config.yaml
num_hidden_layers: 16
d_expert: 64
hidden_act: "cubed_relu"
normalize_top_k: true
routed_scale: 2.0
init_std_router: 0.0142
norm: "rmsnorm"
norm_eps: 1e-06
train_tokens: 398900000
Below are experts of layer 5 (counted from 0) of a mixture-of-experts language model. Rows are named router (the router's row for the expert), up (a neuron's input weights, with its number) and show model dimensions 0-223. Each number is 500 + 25 x the weight over its row's rms, rounded and kept within 0 to 999. Numbers have three digits each.
After each expert's rows: a language model's description of what the expert responds to. This comes from a sample of Wikipedia text that the model never trained on.

# expert 14
router:471501493507530475521505573497486493482515506468490505500492519502454483530512512532540500507484460495484494454504520502530510502493501465468495468517536517548506477495506454480496529465483509534520467479520510480536537499524508487488492523565521469527496496495509524491472496521499499498490449470489514501474497503501524461493485428532465478543498469495491459506521497533495492493449495524519475521488483523510525491471455499507544487482534481478492500456534534524538490508477500473487459518489451486492536552470481473527502521526480468503494504541548503514494487527463487471488509512534463491488487490478527472511536503461465494516481492537440473448497530485485518467459
up0:476554503499511501541440518518450511478459486510515494508527503438511521510500503467481444548520504487550493526492501510450544510525470468517533551501487471491535526485490476478516476497494521469469476487470482501525509475493483494553481506480467540494500520488487509461446526525487523536525537494541494507483498525492523517464542536523498490516521532507502444517464489512497510498484505520487492476509506488542513512474512544484494496503524480526489474479519471473518516489471517458487490468516519464467493507509534516459522510461485487509459520562500513479521522508537539541479459452503500503488503520467472522522509507482502502490467485519557505469519498477500516469512
Word-initial pieces like re-, Re-, com-, def-, plus verb particles and short verbs, as in re-sign, got off, sent back.

# expert 36
router:490520519508503498479470500512498502468516506502511500454551504524485513498515509516477523536482507458525459476454485478497539518552451483499532561477467470507483508548524495504460495515550483500492494491483516543497506505510496470469515469509482520519454497463509527502549503486531486520506488519550481475534479481484510481505465481502527492519505514460510510497477544448515495528477485470525489470508553493509492511462489549482507489451527501464494523478467477489503473508509470546477499545518526505496469491539477512524458492543485517452488461483470552522493478540498518521510511501504512475496497545505491511512494508446543468491519476506532476450541545507526491510483
up1:488482485520481500519521476489485524496492481490478509535513477523504490501521511566489520469479475473476500443489498542472524520517466530479516502498499503456490482514499534471496469517503541523467512519481508502543512533499495496462528459510482478493495517492513483526448471512507484553464485531518445465482512504481488459510476496566568520516496526473475516445477505465460491488552486496474483542501539493532495523460480526537490507538475502502511536506503478526485492452496561502469499487499522542489461487506514480489486481476502525476487492504502494480463479487500546518504531510492524502522509478487451442515494507508441479465482464486494566496506502502522514493490
Second element of compounds and hyphenated words such as wheelch-air, touchd-own, foot-ball, High School, program, team.

# expert 57
router:501504502506511519468450503499472471487547497487522481455498484507538489508522499544547462524518476505516532505457505473505518485475482503517521506495503516470500528478507484488485527522528507458528486489518489498503516477481528529462515527464516489471456505494449511504543494531473509462532506461489487475515559528518568480494481522463498525523509519478469518493484500484488488465506478513499532518526516512479526520546478490506537499508522492495471534520509507524466479503459503535541565469512527521567508468459514466483494543510505507520478479482475547479551518460440520524528472511505477460529486459505495472497493539516502448490512517501518516475500469511503501488468
up0:518497529476526473476507507483495484494523528503462479496452475478533525498465476526497484510479476468476531462509507496474483489506499462488503495485529507494550503469538524532515518438459515504510463464475495493466496495508516494548532507504477489530473485476511474512500470509458489468529484474496528461532495500495499484503487441497451510535493505511492498463502466492523436477529487513503508465507511474522507512496514501548514507503541499475496516517494482495532489478460562452508492501518547508511469521502491498485549521494466540511541511533485494491506485513521523523497472468519516555480512565584498497504503477477508487504496458517474540525475496558460510534520
Degree, minute and second symbols, N/S/E/W letters and hidden marks inside geographic coordinate strings, such as ′, ″N, °.

# expert 26
router:481501496498500489484495537498465491492520483502511485566520497516470512480491537497496491513484476512515494477543553515504502485492458474513487485523501533496454461518485462498480514518518444486505481524504534456495488527484531450486502484499437494455540525531496502487493495497503498558497494473522472463510536507469545516466466535464482513522500473483483533495471516475475469466504452450459489533512505535472496511485501487484490487506500518445478515466484511491470521508457465492468507526483539501477496455463520493459514525474534534525463469537526512535516523498489544485519541516464470500514499460500530514527514472491475499527514529521514513471531519537481456490511
up1:494456490538534491477471499500521526480509509485474540538465524487502512489497528491470496542500540501451484493477464533529505496495479452517507484493480531482497479528489478459496503529522484467492489471493522538478506501465528491509547479508490526480541512490499500532479511516525519451479466523526491492529466481515469483472496489502471550495509531482473473481539513465467514507525482539481490469570508485477481531471506482546473452500506509440504518456491511496488517479454496533487524554514529495472496473430512535526496519482494522464508483491456486524539475499489527521514524523486461494456531521538499448513503490481521488498504490540518503494480484549503505467499
Adjective stems and adjectives before -ly or a noun, such as previous(ly), original, new, final(ly), short, entire.

# expert 63
router:521512470491480536511543477481496499471530527516491481521524499495560521506505459534495477477483436490526495521531493512510442511474534495527499484559486513480523542484483514534502467485500482526540487492493562488511488487502483521499486482482508513522516465505514514514501539534469527509471516535499487520475476458504490552527529504494473548508467525537487501545541536545487492543503488531494483445490504484532492545535498485521553489469564512496462510512469445477515505531526533514478488493502527491459513491510481492510525487468506522469520521498499473494473522463526485525543529483493464466526502552494513503519490522504480521489495478484454506508523517528494481502482
up1:538540455500496464497519460493477513523491551509500535553462504524476499497456508465448499538487486523502491493506520493490491480498528518487480476479475533452480525452469499518481494500546495500526540564522495470512493474495516495455485517516546515500534510513519499514528516471510540492479527496518515487495509518489469486536498507485456494467465496544521463502469518549490496488480477542469494457530458455514515514474528556502518511486497483484493516520492513512496488476540472499526488547472469530521503509527506491502530519519531494480508547486521489498467515467524522512544471449541476491532505504481494481488508489529527539531497500514508495491469536448506503561488
Second syllables after an opening capital, such as Ch-am-ber, Syl-v-ester, plus words like may, there, Mor, Mon.

# expert 44
router:543504470508489503480552487515512481500477482491496513510531551492518512485471507462540501524461509511505530516515528460512498496471479523509497476475503478519495523516484482472508456447464504490484495483507507437457514493513504493492526499509499519466496459475513505523472512497490524538466539525510464539518499534505482529528521544553465508479506470492492551494499521492482476482459501465531478484548473511481517471532496517476511467518541523528493463498539534512487479475499472506475450524530555540500472482482504505491544506494461511470508505491486520493536489504515490464473476501474486455443506514480492470540458515535510505484484490469523509543509463483478465438529
up1:531492522476511496476511484460476516491503497523508519451492512485516475494527533539488499477505518504498485545505491519505494544535518503472507472515494495506553465534517531498497507502524518490510484469466468550553489480510501515509488523450497519504500502539447505528485476485484485469489500509518545529505527495508517477471481473463514507466538576512557493506538492466518485475526475488499514527485538504502526528479538467502529534490480480470451492468492510499522522486504527507506528480504509501530531499535495488508471492526536435473460530473471439488497519493503538516485493485507455517533514482536518472506535499467523518499541525507453526455474492506537550492461
Bare space tokens, mostly after table pipes, colons or semicolons and right before a number, as in | 2010 Split.

# expert 3
router:477529486500491528469533480490439473525489504523491512446509528511545516516490475559503490510485455512530480498510477504472489503545484461529510500507517479495508504502517523531478527513488487501562522495499524516490499512489521447548487480480532502491503471491476498494515501520531530497518466525472496480505499492488478489445499490523539502481480489474548458467476524501489434498499511472475496450487520501483514500539517473494489512528548461476517477477505526477511517505439464510500554449553507508510468475544472467509519479504549523480510524503518514479541539488532452529455517472508495513490471477480506547492508504494527507504487473513508540509511508486491545545478
up1:473498472509498501497553514502499504532490570524486486509483517493493503522510559485509469502433525482500547560567514527461519506445521524494500468510481514474489527500483490489488498536509483526524506519528501515527502491507475510525530503522533484470492467506493490477507474531496491489482451471516516487495483496499449507461514503496483492491521502461506476502499495532494456525471495511480507469502506492496509514512534480486448499539503491504517514444529533461496496517504507461518488514548521432494484512478483499514463539514551522481507514493544491498516519471486520562478460496504488457532499504461462492472485477560525536500539475485522546507508465456506504514497
Middle fragments inside proper names, mostly place and surnames in lists and tables, such as G-erv-ais, West-erv-eld, Krist-off-ersson.

# expert 28
router:506509464538484508499524504498498510516475492529554449460510503456516508503526498508468521465484493497467477503468510490484502503543462518527490519505484489510549470485487492514537503498514469476470478553507490511452489533512507542480490478484534510496510470548509486483499506533479482511515508518556526464478533550496496494527514513479552489478497501474516512514514508486518499517475488485537526540499521528475471478497486476450499512455511528530526508514508521514494514490487469512516528441543471491488544468497454531500522440498449501470507526478494526507518487522468516470522482504511502458512533468534536508548535515470548551506525531475474490513549492493549519518496
up0:513491515532451483527514513487487466515463482487518520488500519506518517448511510479550502443496522503494458491481501504524509491544484513491496499470479513512478478551455543534495493452490500497492502506473524512517481457489535528491494500560452474500507539459498526493523494491502521502510540470546499471458469507493474522449531512515511521490498477505518538527504503539452457500522428527494482486511505531489482469505517493492496462476498509494466478486528552495496522524471458534503503487513519510518494490516528480491525536512446510528508507449528491557495516461487493508491497477528465482485493494491514503531525550468481493547489514476498484526476480539495482488568
Opening one- or two-letter pieces of a new word, e.g. t in tonnes or timeless, sc, k, m, plus Icelandic ð inside words.

# expert 52
router:505490445498472513537546471479552511453474533464491544531528504492481540491505496540521491525505516513521518533501510464484485502501484498519514515492471520500442520483465481465452524468563549522482521491499499456468496492487515477516444494493507487493505442515493489505544490458505492530531504500499506521522472511516457480500483481481479504473484477477485520504522509482511541499454478552532496464465496517541493491492549504518490502515493513495472497477489536533517492486545553475487502491490500436537514472504479474522515544505516480515512470509506508471492529456536472497518490525528475504495515520476524533472505474445494516478520510505503570518499468493482482490508
up1:458541512504496494520510506479497523536455472516521517505468523516439478534471458492483499500512464545479509526521519467527498475520529542480532510445468532498525488517521492494490510493536503521493506518501514486523483506481509484527484507502490489492541531489474508472479504505492490529509480485518457568529498535491485515458481519516494489524483485483505504495474523529503492542487521490505530499475492518474455503511509513448493529518456468479540496512506493501493504509504466508504506526503474489477470469525447534450479508539477484541544475511491500468494487504488490528489577517514480464483502470477496522488449473493492512519458493507503475523556468445411518473506
Middle word pieces built around p and sp, e.g. the p in irrespective, sp in prospects, per in imperialism, resp, aff, det.

# expert 51
router:511538492494473523531480516494470495473449542497464490490506540494459474472531524472541495496547517491508480468481469489536542488509523546509482511448521491483474514501524514501527504471493472499528486478452505536488497451499505535528461563489491503504505503475462486515472499498488502499482462489511461493437522475496448516485534506508461513511500510548504481549497525483496505523541458494505499508519491511453521467513539468527474510520466505492480512487481490474482533521474514500501486469499506492486501518535485538544491519454518482470486454460514466522483511509493482518510475443491509458488491451486506508513498508502480536522500519495498467529467509477465513568541
up1:482517458494509485465540505471501501461490511500468523491500506519523489476503489458478499495515478509472489516518473490474501487544527549488501490464494516519574520508521537447519563493524498515477502474504533490503486495523507514547504494465510515508480473518488494522516511503494497476476466516514484487465470492511471512468454488540496515496505495508544523464515516458493513561525481525518450451464516499494475539529511530488474501483501520489452465474508511520469520554495500515471559520514492497436492481457455523434503520498555506439524516507508496508517469493457483498516476482510507460480492518508501498479499486505492538502486468481510512533551505488524520542499
Middle pieces of country and nationality names before ia/ian endings, such as Mal-ays-ia, Slov-en-ia, Ethi-op-ia, Austral.

# expert 49
router:481486532514516541484523506498475456510500519521498551501490518506489482476490498517471529557480517502532502528493505492500517503557499499526486472523508534487524506536459478468490502497523489540507468510501481467494512534504498540474501503487508483516502458512517516492527479470505511515535477502537504485529489492497446515462491522474452493529508489490480502521517478513510522501553495495531503488472489553526485455471501541523475498457512462478510505486544545433457503466492455540468541500497532496483516497463501511461482484463501474526492540514514551504500475449514467482500498468427500502514513493487514530513480489454507521446470533528486485507478488529511542464465
up0:493536518499526467523468496531519527534505504508508511472535473479535472483474482521499481484498497514522489476530474519490474515524527523460561531483527499515462505494507498491504473469524515460483464533526519507472501477454516475497489486471429494493500547460495480527511466499483532513477520493505479502519509524504498438492503496505519516538448488495512461483478479481484520468475539470501536513493496502506488522511540509502504504500514545442502468460510467484491475495495497503536455493476519515507451462511524504532462512494516493445499482511449491512470491479525556535564488515502477483501528492541503471506447500511471514471505513479519530501430483488460534491485
Lowercase or capital p, c, f, r as the first piece of a word, e.g. p-etition, p-raise, P-oll-ing, c-rescent.

# expert 60
router:486520505512513502551514479521567472519480504523478545525477531490467500492486472475459521497535498498503531471497472530498536514469469513522538518497529451493487501481475478481512482519490471507487517509495481489523528459496460485502501566523508499482541502502526524536517486526482489479543521524495464508542468506480459532485442486527492503521521535466483506510506483532505535467568503484531502480478465451514485523501462502485519483494475508517508493491470549514516551512472498464499517496469472513497506489451461478494518472484490504514518498526486487480449539526510538507457529509450529524508503548489482520531467464475493498539484502467491529495469491482497467470529
up1:515487498487490499451507506439484513512525597468497483497530472455526481517529512509491479485496507456482473525509535470500506468510513530462518503504493503490538512543525521538498511513491504524549500470539515492502489515521511510553524496519434461495467479551460479495496495498504488511477491471482506496483528456491525492497523490490526539491488457546533484492492506475475449537531509503476514510495551576492494476499523497543501503477560475484493461484518490502520464506503533517495532472519499466492483489550495510486456515529505504488483507501511509515532484469495486491549489495528499477469540471534511493499486513533501504496503494533528471562511500531472509507504
Opening double quotes after wrote, described as, or called, plus header-closing == marks, colons before lists, and list dashes.

# expert 30
router:480479503489487552513517518484478472469534508500517491547491486483495493528465492491520486455501458523481497511525550485504465488468498501479511480508521552497485497534500485525438502468486501476521481480447503454524505512500476524499483526460531528540506484520489500525540462471486508527530453490481497490496521540498488504532473464461513521484527533549508515487507527532504503531489453484504520472497532496530513499501496535546536479462488520500464502478493477477538547524496519514536488468537493468504467490515488466529494520543493507492485481478510484495507515461477522509467473481509523491528505507455502438521457470498508470547538503484444551481506518528526505511548
up1:496565519505520482492522515489508486541481499517515474524465507491494503509524501497525503516495496501514464484540491538491459513495528519469488496528515497496449488516495443529459473502482470531524470482498514543478505507473479505484535509493506556496503527453474549501491529508491538585490490490449486544447477530454520487531512492515506496468549509492460494518490548482478451491518508492520495497517491486475512505524478487488442481511515506509508494527528481465465461468548490525451502454501520521503498522527519529468494457455519473487469468509498521503494503489512532528494473511495517501483469485506473488452460538554510470492510460476506492500512474495494497483537
Second word piece of capitalized names and words, especially l after Char (Charlie, Charlotte), plus Flor, Brit, Super, repl.

# expert 5
router:563512548492468499500468468477500501530493544495516552488507498502433501516467498482461480509497526520509517516529500496492446478493527542502480504503537457471458462465483496529540504518490538489469520450500498469499499470466515489513496521509526491523465544467471493504470506446495495534475494498490495481499516487481504498483486517529544520502507457466505503510469488492483458539476554461503533475546506518524474533497483473477486489511524512501514491533518526495517496503519537476526528482481551497499455528479510495476485494513513549500496503540506498457527511511494506528507507557461487487441522530509464544493511502514501517488546483529504459510501508550475479524491
up1:488481547493504490493480549488493504489450485484516527537524535490500479517468513481487473499497503464454512473508483468521528512529488451543507506454489467466493538482536511471557518536445525515459537512540460513532508499507494474480495484481478464515482544496498466546452450487496551482476465498497512487508521503482507472516557493500476511495480484511498502474496484465502477503503467503470534506522531501476477513535522519517495512524486506501531495495490497534463467479505540476502521522483508524526506507521502526468515533505530485524450521508517529492487534489517495525541536523490486478488476467546477479490485484471512528508525458561559481468479476528482537497494
Single vowels and accented letters inside non-English proper names, such as Cit-ro-ën, Val-é-rian, Unión Esp-a-ñola, Bre-u-er.

# expert 38
router:501482523511487544457474496520463463454494465547481487504517535492493481518479490523492533510476463501490507510467501471481458499483498511472486465466519531524464460544563498524489437509497493500519448533533499502495492512483500506485464512515503532483480514522503505526509499515495529535469493516478538460454510519509525478461469477542527536497506558478473520506518501467476525515487507475476505542502526486518513516510510526504498495508495501521554523503478474546501509523474524493500473471480562490523530522539469518480450495497495483456487524530485513512537521487492481470465534502463482476513499500553512502549497509465493539549503529540469483482511524483480482513471
up0:508489511502512500529508493482507475532504497473528535495475501498504495488498515479513483485498538470509473502528530497505502500527515505507475513497507473504523529492453499463445520486506540498431551447493525504516515466517475514511516475497505492531497475521459522513512494491519499528512504494525499494494467497488488496497488519484478512509525439502525503434501530551477501493506511524486492452515509527487461486494489476537473533504516467484439527487494491477563528410544511519513509495505497518532454529466520502511503515535506540520526502497490512516462441508481519478490442494471501533527467526504522503500485470535535459481497461507514561527485496533489507511570
Name and word beginnings in proper names, especially New, Rail-, Bro-, West, East, mod-, young, and table divider rows.

# expert 34
router:475544563468528541493483495528498498445472491467496524513477494518494472501492488476488468512496517504526489506478504483521486470491501500515518514478545543495475500525524458463456546518467513482494455483465456524522496420493502505462491492505519486461508499483512509510521503517526526509537521502500559482504498493499520532483520500466527501527505547523479481458505500489518487494509509459493493547518522522464487529510520493502470498476524497448491501479472543468497466525510479500471507511492536499506527475460476542488493487513535471485507470462457470501447471524518505495487527521533531475469493538524455523498510540522489527507503463475536521475470511447464491458485
up1:471509499472500481509526493489470456529493506517497507483456500452517483537492513488494477495496559469521499498492519498485458511480504532503526459497499514507483485521511524507559479463514518504528507486550490528502448496464478497538511487501518509479497498539435535531502479472532452583481517471484523521561541533489527479465507492451543501514552470519513517474513495496487473505468476454508492508471547501511524448468480539488475506482496478540515501496481504477473559521496491489474467535482488498499479475508511518482475519514514501529472478508503496501496561500537490490475528527482510505466500533482456522501492464475479499460511478533500480491529498484477499505516
Nouns and word pieces for people's roles and names, e.g. player, author, coach, President, fullback, Barack, mostly in sports and politics biographies.

# expert 58
router:490529534512522495536516490493509490519517512498491488475516494513565537528500482523500513492556525478488420470518467472515510481515534469504481508507530492504556524486473495523502429503479510478507510504519542474479472527512481502499488485481506507513512479481467522456533482557483501556493497535526502514506495518500478460465536536492497492519491508518514517481471520522485466487491491513477472499487486502523556479510536533507533501510513552500521497487531508466559484496516483480530488468511522521530516538508544498483522482520486481460533477513504518538537525463487509532468478541541471470453508530498485525520483474500503457499506524492545535503533454530500460513520
up0:510507533499515516461510490499482540469497503523481548495461492496491513476522437508487489511492481526477454476514455513468479513471542516505494488489511463495500493501452481525485494505491486512495527476507506580490496476493490517481485479492542532510532493515515513535513504510472526440497525480500505489517452536494505523466540525524506528492499496481538476501520502520502498482504498473466525463522490535493509486485476509497505505506498488511568475494531532535521495518488485465496500447509489510513501571491506530496544509493513551490533541493495468525541533485495479515488499470490491460480529502525486520498538556572466556539493496507451529480523486510504522521563
Short letter pieces inside names and words, e.g. er in Clerk, ri in Hendrix, ke in stroke, ia in liability, often in personal and species names.

# expert 12
router:470465527498473466511463508498477485535484462503497489536456510495504506527525482469518511538457504488527489503506482487535522497478493479470491475479502521500464470473516546503507465483451538476515540539531498490473497504478506533517540519489549490494482467463535501463513532494496508541496501514524468499488472468498454465523513512526484507525495543453468517479448470510521483534469501488520459462533499493480512464464476529466465497489457531487500492505527490528490482480473510501533522546535498529457532472537538493476515541523509467507511490537512542458539507521479529503488509496475528496489480502466510517477496522526471460459488459512469503477470518480499506539536
up0:519547552488519531473497496523493486482513506486510514461473488497492484522498519514480497481512499487477522501504522506479468525516501507541509455538530500520527489501481484511485513491505510518486461468481538501530466498496503469473487485495477497477513509526438460520480452504506439488495485529490528485476542520530551537453492491497531483471526502507527478530543502504457496461531463479484522525447499512514510546487515455556538558511526442518495527448471499463528527495479487488485490460480489457531475531507513522526495486517525515490510551491504510488474540465525506472512456476509472536527472484518497492527503450503501539515477492488480512523537499523510499472471
One- and two-digit number tokens, mostly day-of-month in dates (February 24) and values in table cells, scores and stats.

# expert 59
router:501469495526527489443442455503516486467504468515493533469505451516537512467471470521521506492492469515471498508445482466502481498547475468456520552462474491526491514546511502456455486528485485461541511478481509467495482510499540503459481528523524525508470505465457528492488518512479515518491475474501526486494482485485468451502443466560522480506510513497556501515470509469534501492496491466484493525536531499507515499515534502494499471535499490506524467482508501544486527498508501492502502528515491518532486479509514504509486488530464474460500467527492499505500533539476494516550496541480468524455478523498499469502494489464503465492470514515513509536485564504524497521478
up1:488488502495511477466494483469521427516517522462534503498537538480495518487485509474486501491483514481535502544490472509468524496518526490499479474468504511490548514549475507557524477509491534516540494508526519488490538495532501506512470498539499530532493455525566528482499557532501492493473485474523504480477530527498476489498498497526466511466496520545540504501518473495478527481521489502477491504484489553538538452483528448542498529515505483477539552520488513526482491486546506468488503459513457505452484516486510533492464493515470536496464486545511466514519463488560507497461511512470471491476500486518512511505523504487512522484488458482514547495514520501481500526467
Raw byte pieces of Greek, Cyrillic, Thai, Chinese, Japanese and Korean text, plus the ation of disambiguation.

# expert 46
router:465480477504548485527448467503467528492523490499507538468502530500484523488530447481482481519514484508533484532529461478472454500492481527534509494525469489520478519498563494504510523530498492489514501473519541504539514497501488524486473478480491497530455521483479493477511493483532506476496501463475539526519466507507531523504479514509456467470520477484460490504520461479496524516525448526479471506507493529558464487528476514510511512481524546479549488535454515453451506528492484480489451532528525531485494507506481479488449529474537496472526471446510547480472496505480521500518514476472525512499480462525472502516468478511505510473481491473504442511522477485512474513484
up1:507538540483458462473496505478497493510465519482521469505450462472490500500464474544493516530458531486469508507469507512531511496525497456499486476490526489506518515480485534469472509504520522522485509473482457467511477468498524470528525481462533525478494500518486462546474494483521493521509514471521515517468552493448475486504515481515529501543506522508492522492500491471489454481499491508512538480484529473524519502534525477468494461484479438502472517474487521461509518451473553526508494471462493481508470466475529506481526471540481475529522535553477485534473483461516508525460475476490473470553511485527509516512527487526470509537497515516488516552467536496476496511500
Line breaks ending lines of infobox lists, lists and tables, often after a closing parenthesis, year or period, e.g. U.S. then newline, before - Died.

# expert 8
router:504488476505493450451482475525544482492506533525519475533502508512498528525474532469543479528507502505478522531465519495505491503490557522504505491553547510477502484471508463546509489498487510464505509507513506531498508525494498474494514516496532484507489509511494495473506500488546523495473494488499484469524500546491480503508474506483457504503515484492452515512517489489490491485493499515497488507488505500530473500532517467555496504510506538454482522447504502502495458477545506525532509502563495479547451537557499460540514496478466516530545460501502514527497499502491491520443472535533534464492510543486482482506461461536531436495537504503529509571466519503481476512471
up1:511467519509587473496455514519510562535497490498450482534495448460507490486524503497520442527511500464499515514462533494468466495490542508502545538502520520490506536513518481523483481486465490465502451517491492511501473474464460505493483529472477480478478481532541502466507541510559490562538473486509508501536506527515508500497489482462488492506485502467481526508478481504483470467456520487499479492535549464535492456492502499503521499489483502457481548488492490512471503524481523472497521508476507486509487528484479478506521452483457513487491485491515476479490472544498492487524469512489457495481518487546523525516515470522535465507525497476522517516464511473511534469519
Plural suffixes and time-span nouns, as in centuries, years, months, types, statesmen, plus some table pipes and list bullets.

# expert 7
router:452504533489490523491478505463488495470461522524509483475485514491445480556567497503541477475485486516539512484489479522489481489501548525516504495459522553470556474495529553512518488535501503484494500462529516522561486540486505518518536488479501507489523446446492500536519542524497513519509486516508497502504477500478505537523463508495489471491487518515474533508501500483476483493496512473498478495511475476518487481461546502509493509500546527535450478518529492517523466544471519523449533471468474472449493492498495532464497524461494522538519464485494529471511452504568508510524519504474480528494515516523499502513502505513476462513523489504508517508498507518494478451476
up1:477496531467449511450511473467491466540488551474504454481496487486463481544507490506498507487519504493534509464476477522470484495567533487494502508488468517512511478514463517528502494501531532478523485510524508487508484503521507482496495499474500531475520465471521481530532501488503516481490474507461474532498502463474543487477495506496519488508472479536518500515508494507513521483503502502483488537459462524465510519535511510544462481515494459520511467539504477501514506502483496502565511449524489505504500514472497484498536498473500504436525505501517515496504517478527460540471497469476543537528511487540529439507458483487550492441493514529489521592466509495519522491472
Possessive 's and his, her, their, plus men, women, children, e.g. women's volleyball, working men's clubs, Fanning's.

# expert 2
router:465512462500523471549531458501540455507513492448510500502518484485522546526497481512499515499470527497519525506509471497524503465498485522546500540518550476521494490474471456492466555544529467501498507499501513504523498497479476503494536516481464512513452454509505490480466508528502516494474501506516454479535464528514481537492491475498512522506494563491474507476505525488494538474472447489510506524505513514476486530503464496523521514448484528486510512476522512514492473480522489470507500537527482477544473517462531534501466527493454507501529509542488480534478495513525556534485456502460501451474506520509488500505521468467536491467493546458525536504484468530508518518484
up0:519476461516507473534507494508498509470535498557494533501453517499508472494526504490508504525489536496531509498553502522509509497484463481502477449527533502552507457440520530456466548477519510484491513530488520460518471481469500475514482513540457479473489506507492498534536495529537511510484516515533478509476477534490468475474497548541494512510521518525482545496506537504436492543567497537495443555477527517483514528497477483486516498489529479505497508456530506490534511510499485510508507499502469512446485496492511494466521527508503514472512498450504459532486522494496497507515504505503462513517503494534517487549511492498503482496507469496520463501476497468586492489500
Colons ending field labels and year ranges in lists and infoboxes, as in 2013: Novara, Density: 48.31, Time zone: UTC.

# expert 53
router:513493503537452495473473527498464571477502460532472484517507513517504530456499494538502505563454493497496523463517482457487490505499522489491528533502542499520515494491545496477463546520493463479517484504466506499481489467507567511500467490470511503487460522491527490457471529510509490522549467448515502484477494492483523468476524517482524485488507516476521517493538544525493450494472511509489479505526468520466536536473523538511495494451503475497510502510530512546466528518507511501521535518472467479486484512464468551492493519478469524465497513501499514481475534542484495526513463496519456463471527484489476524472518499517511485477540515498469517478535517534502529480505
up0:543516569521493506482517506511496510482513508566511486481499490524469505484530455483525505511484520541515504494487553487485477488505490499488491546511496515502497459468498504561467533498535481518507511491515469520485514490485491530486520460493511489574469530498508464508511466467506519447538491499503527516497509522512552512487546538496508502543463477458444475483550504530504469492492478495533481516544532514453516516506496512499490522528536492501518536470466544502525473458541487535519496505486519491515517510475520503528511509470498512495516463492480498515490512515483513506518518507528496463538537469475516498479511521495505539490471506509463436510548461532508463454507
Pieces in infobox and data fields, such as time-zone abbreviations (UTC, DST, IST), %, km, population, Died, football.

# expert 18
router:553542523512518486450487482498483489500545491498514551464534493488536529489540499446480499466501530482511460495511489525499482492539528492530492505493522434543522473534466515505521526517531515463475497473492477480475505442507535504517499479494464486485507512515488495485519470506443494502505523494532501504473480492484487496491526450489491532506461532506514523522514517484493535468533562534475497518506505500524447551532513462490467506479518494519467543471484488490474510517526518515532500520475534458519511501500516498521511539509493517457470478504455519531497527493493454463504502502543481548469500500499531471525480453466503495505508492529558493506497494490483480540507
up0:527507494483494560498493510494514493482506463527508540521479520488539492456525535474501551543523513492542476517522507481501476516497527471498489439436470481543452501527430507470491517552528526477510478525522512498500473530496504487497514469466501475475504499503512489489500507522486447523548521499513494500464507449484454505504462505480500500479480560500493480496502520513491490495519530475443466536503499508494470508528510509507484463461515494534517475537513511483486502476505489475530513474492521485517553491508467490545471469480544538461520528475483525501495496482508502467512479501506463517455512495505534543488516465461493486523470535533494524504469484514469460509494
Word-internal pieces like ab, am, ation, ange in longer words, especially inh-ab-it and coll-ab-orators, plus some of and for.

# expert 33
router:501495531500530496457460541479522532527471522511505503469509552508514529504489484520543485458481499495461454477477485484492462511471517536488497517490531497530479499528508521519493476540529520491532533475532511486497477503464528460482506448534489476497512502472457517516524526498514479488489470473468498483510529483473485483478478462486504509511496505524503529509486528487488494494529486462505492493535544485521486505530528464520557507512520469460517501490504485499529447521495531488493508493473527526497458464493449471534496500502510492434507441529442480511501511500496513488489503501471511500468507511537578470507466522494530508502472482551482534499495513505454505552454
up0:421462526480493466493518535499519502527489491509520513501532522539515461497543518528494522480490502483480507470487496513475459478466496455509519507483521507494468521525510516443499567499495558517475493484508533488477474518476466492519508517511487510478550513490467525493565497530514506541539503469521543498524505526491460440537515502474491482487473473477499471516522522508499479504530508541525512503520519457521515469488485490450492487498519506487501521455462477463512498488529504465416473533522499445524515497494482523535470490485480502490468471461470485508502492474507502476477506488482479512529519510533502502481532498492469564502543508511467501517515506517496499490510
Words starting US political and organizational names, such as United (States), Republican, Associ-ated Press, President, County.

# expert 31
router:513543487501544516525547545530496471509476488498494495520516504480473516505513526466498514552519493526475514506490506535551526496483457507502466449541538497487481490480489495483545466519509476511463467485501496497530485434512474517467473504504481507480514496494527512522454472484456491522489465444517520531550510530503509481489529494508507499488533467460509491468482488526486537509526512539476493483498469471561483553530547532489499494492489492492520506507510550487479539524493478513465492471482515495520467508527468503522504512537486475549476523517454545521491513493527525487532485501489503481493490538472459517516536490509524437506516503474508530499469478478458475473505
up1:504463472487482455454532508500508546497477497496499444461511519515469550470486524504478499506495481455473527526499497569493498503485459505465501453553559501507500492524497474511479512488500471487481496507478507496489486480510476505463474478558502523467515528500506514508467533523498510497469505477479493469531483506500483476489500522488525521492514502492461531535508492479507484497521471535487488500484458542498482496476511508502457553506447531484518501509543495480499477527475446463515513512558499453525463499565540464503535506512492510513469511490504512530540435521477536504511464513506509502462491521504514503514483523511530455519460503512503518501459538512534475488507
Opening quotation marks and brackets before titles or phrases, plus the piece ub in cubic, tube, shrub, PubChem, and born.

# expert 27
router:544495552486489481491487513482475497547519564504503483506494553495540466481445506485549532491500488509482481487536527481478451490470506452534505491533531528491502513507536558522516472520463486501511464495466539468519499488512489493533512501482502515506501505519466509539534450514493494510490468502480458526503537505512490508466500488467522524464513512487487473445458497536491445480518481466480470522465518486504490483509524504532507520541550521513515498531522475493553481530517535489513467478510483491518469480516481463496490493534465536473501501503488502488469451483492523472505488482473528458484508511525479510481466522511495506506500495566506483516456510514452508510468
up1:519522489497498511519548490472507473534518509508474506515480514451500514535505535500515506503456479499431508531512500518484504510494541469535450524511476493455514530490492493496511495452492498507479502507480495439546476516453548561492535497478530471480502520507488506500478466536480488542486513494484481563505536521461511542531517557480496502483497504534571553513493531520506497502508482488490516493454484484496500498554476536478499488488497466493492488501509481514445475523487517499527489481459498487481480530489477480526486524481506517496498487498521468504486481476565510518533489482523518514496510439488482466493491485497476522510489473504511465476539451469447487514497
English given names and surname or place-name pieces, such as William, James, Thomas, Roc-he-ster, Ab-by.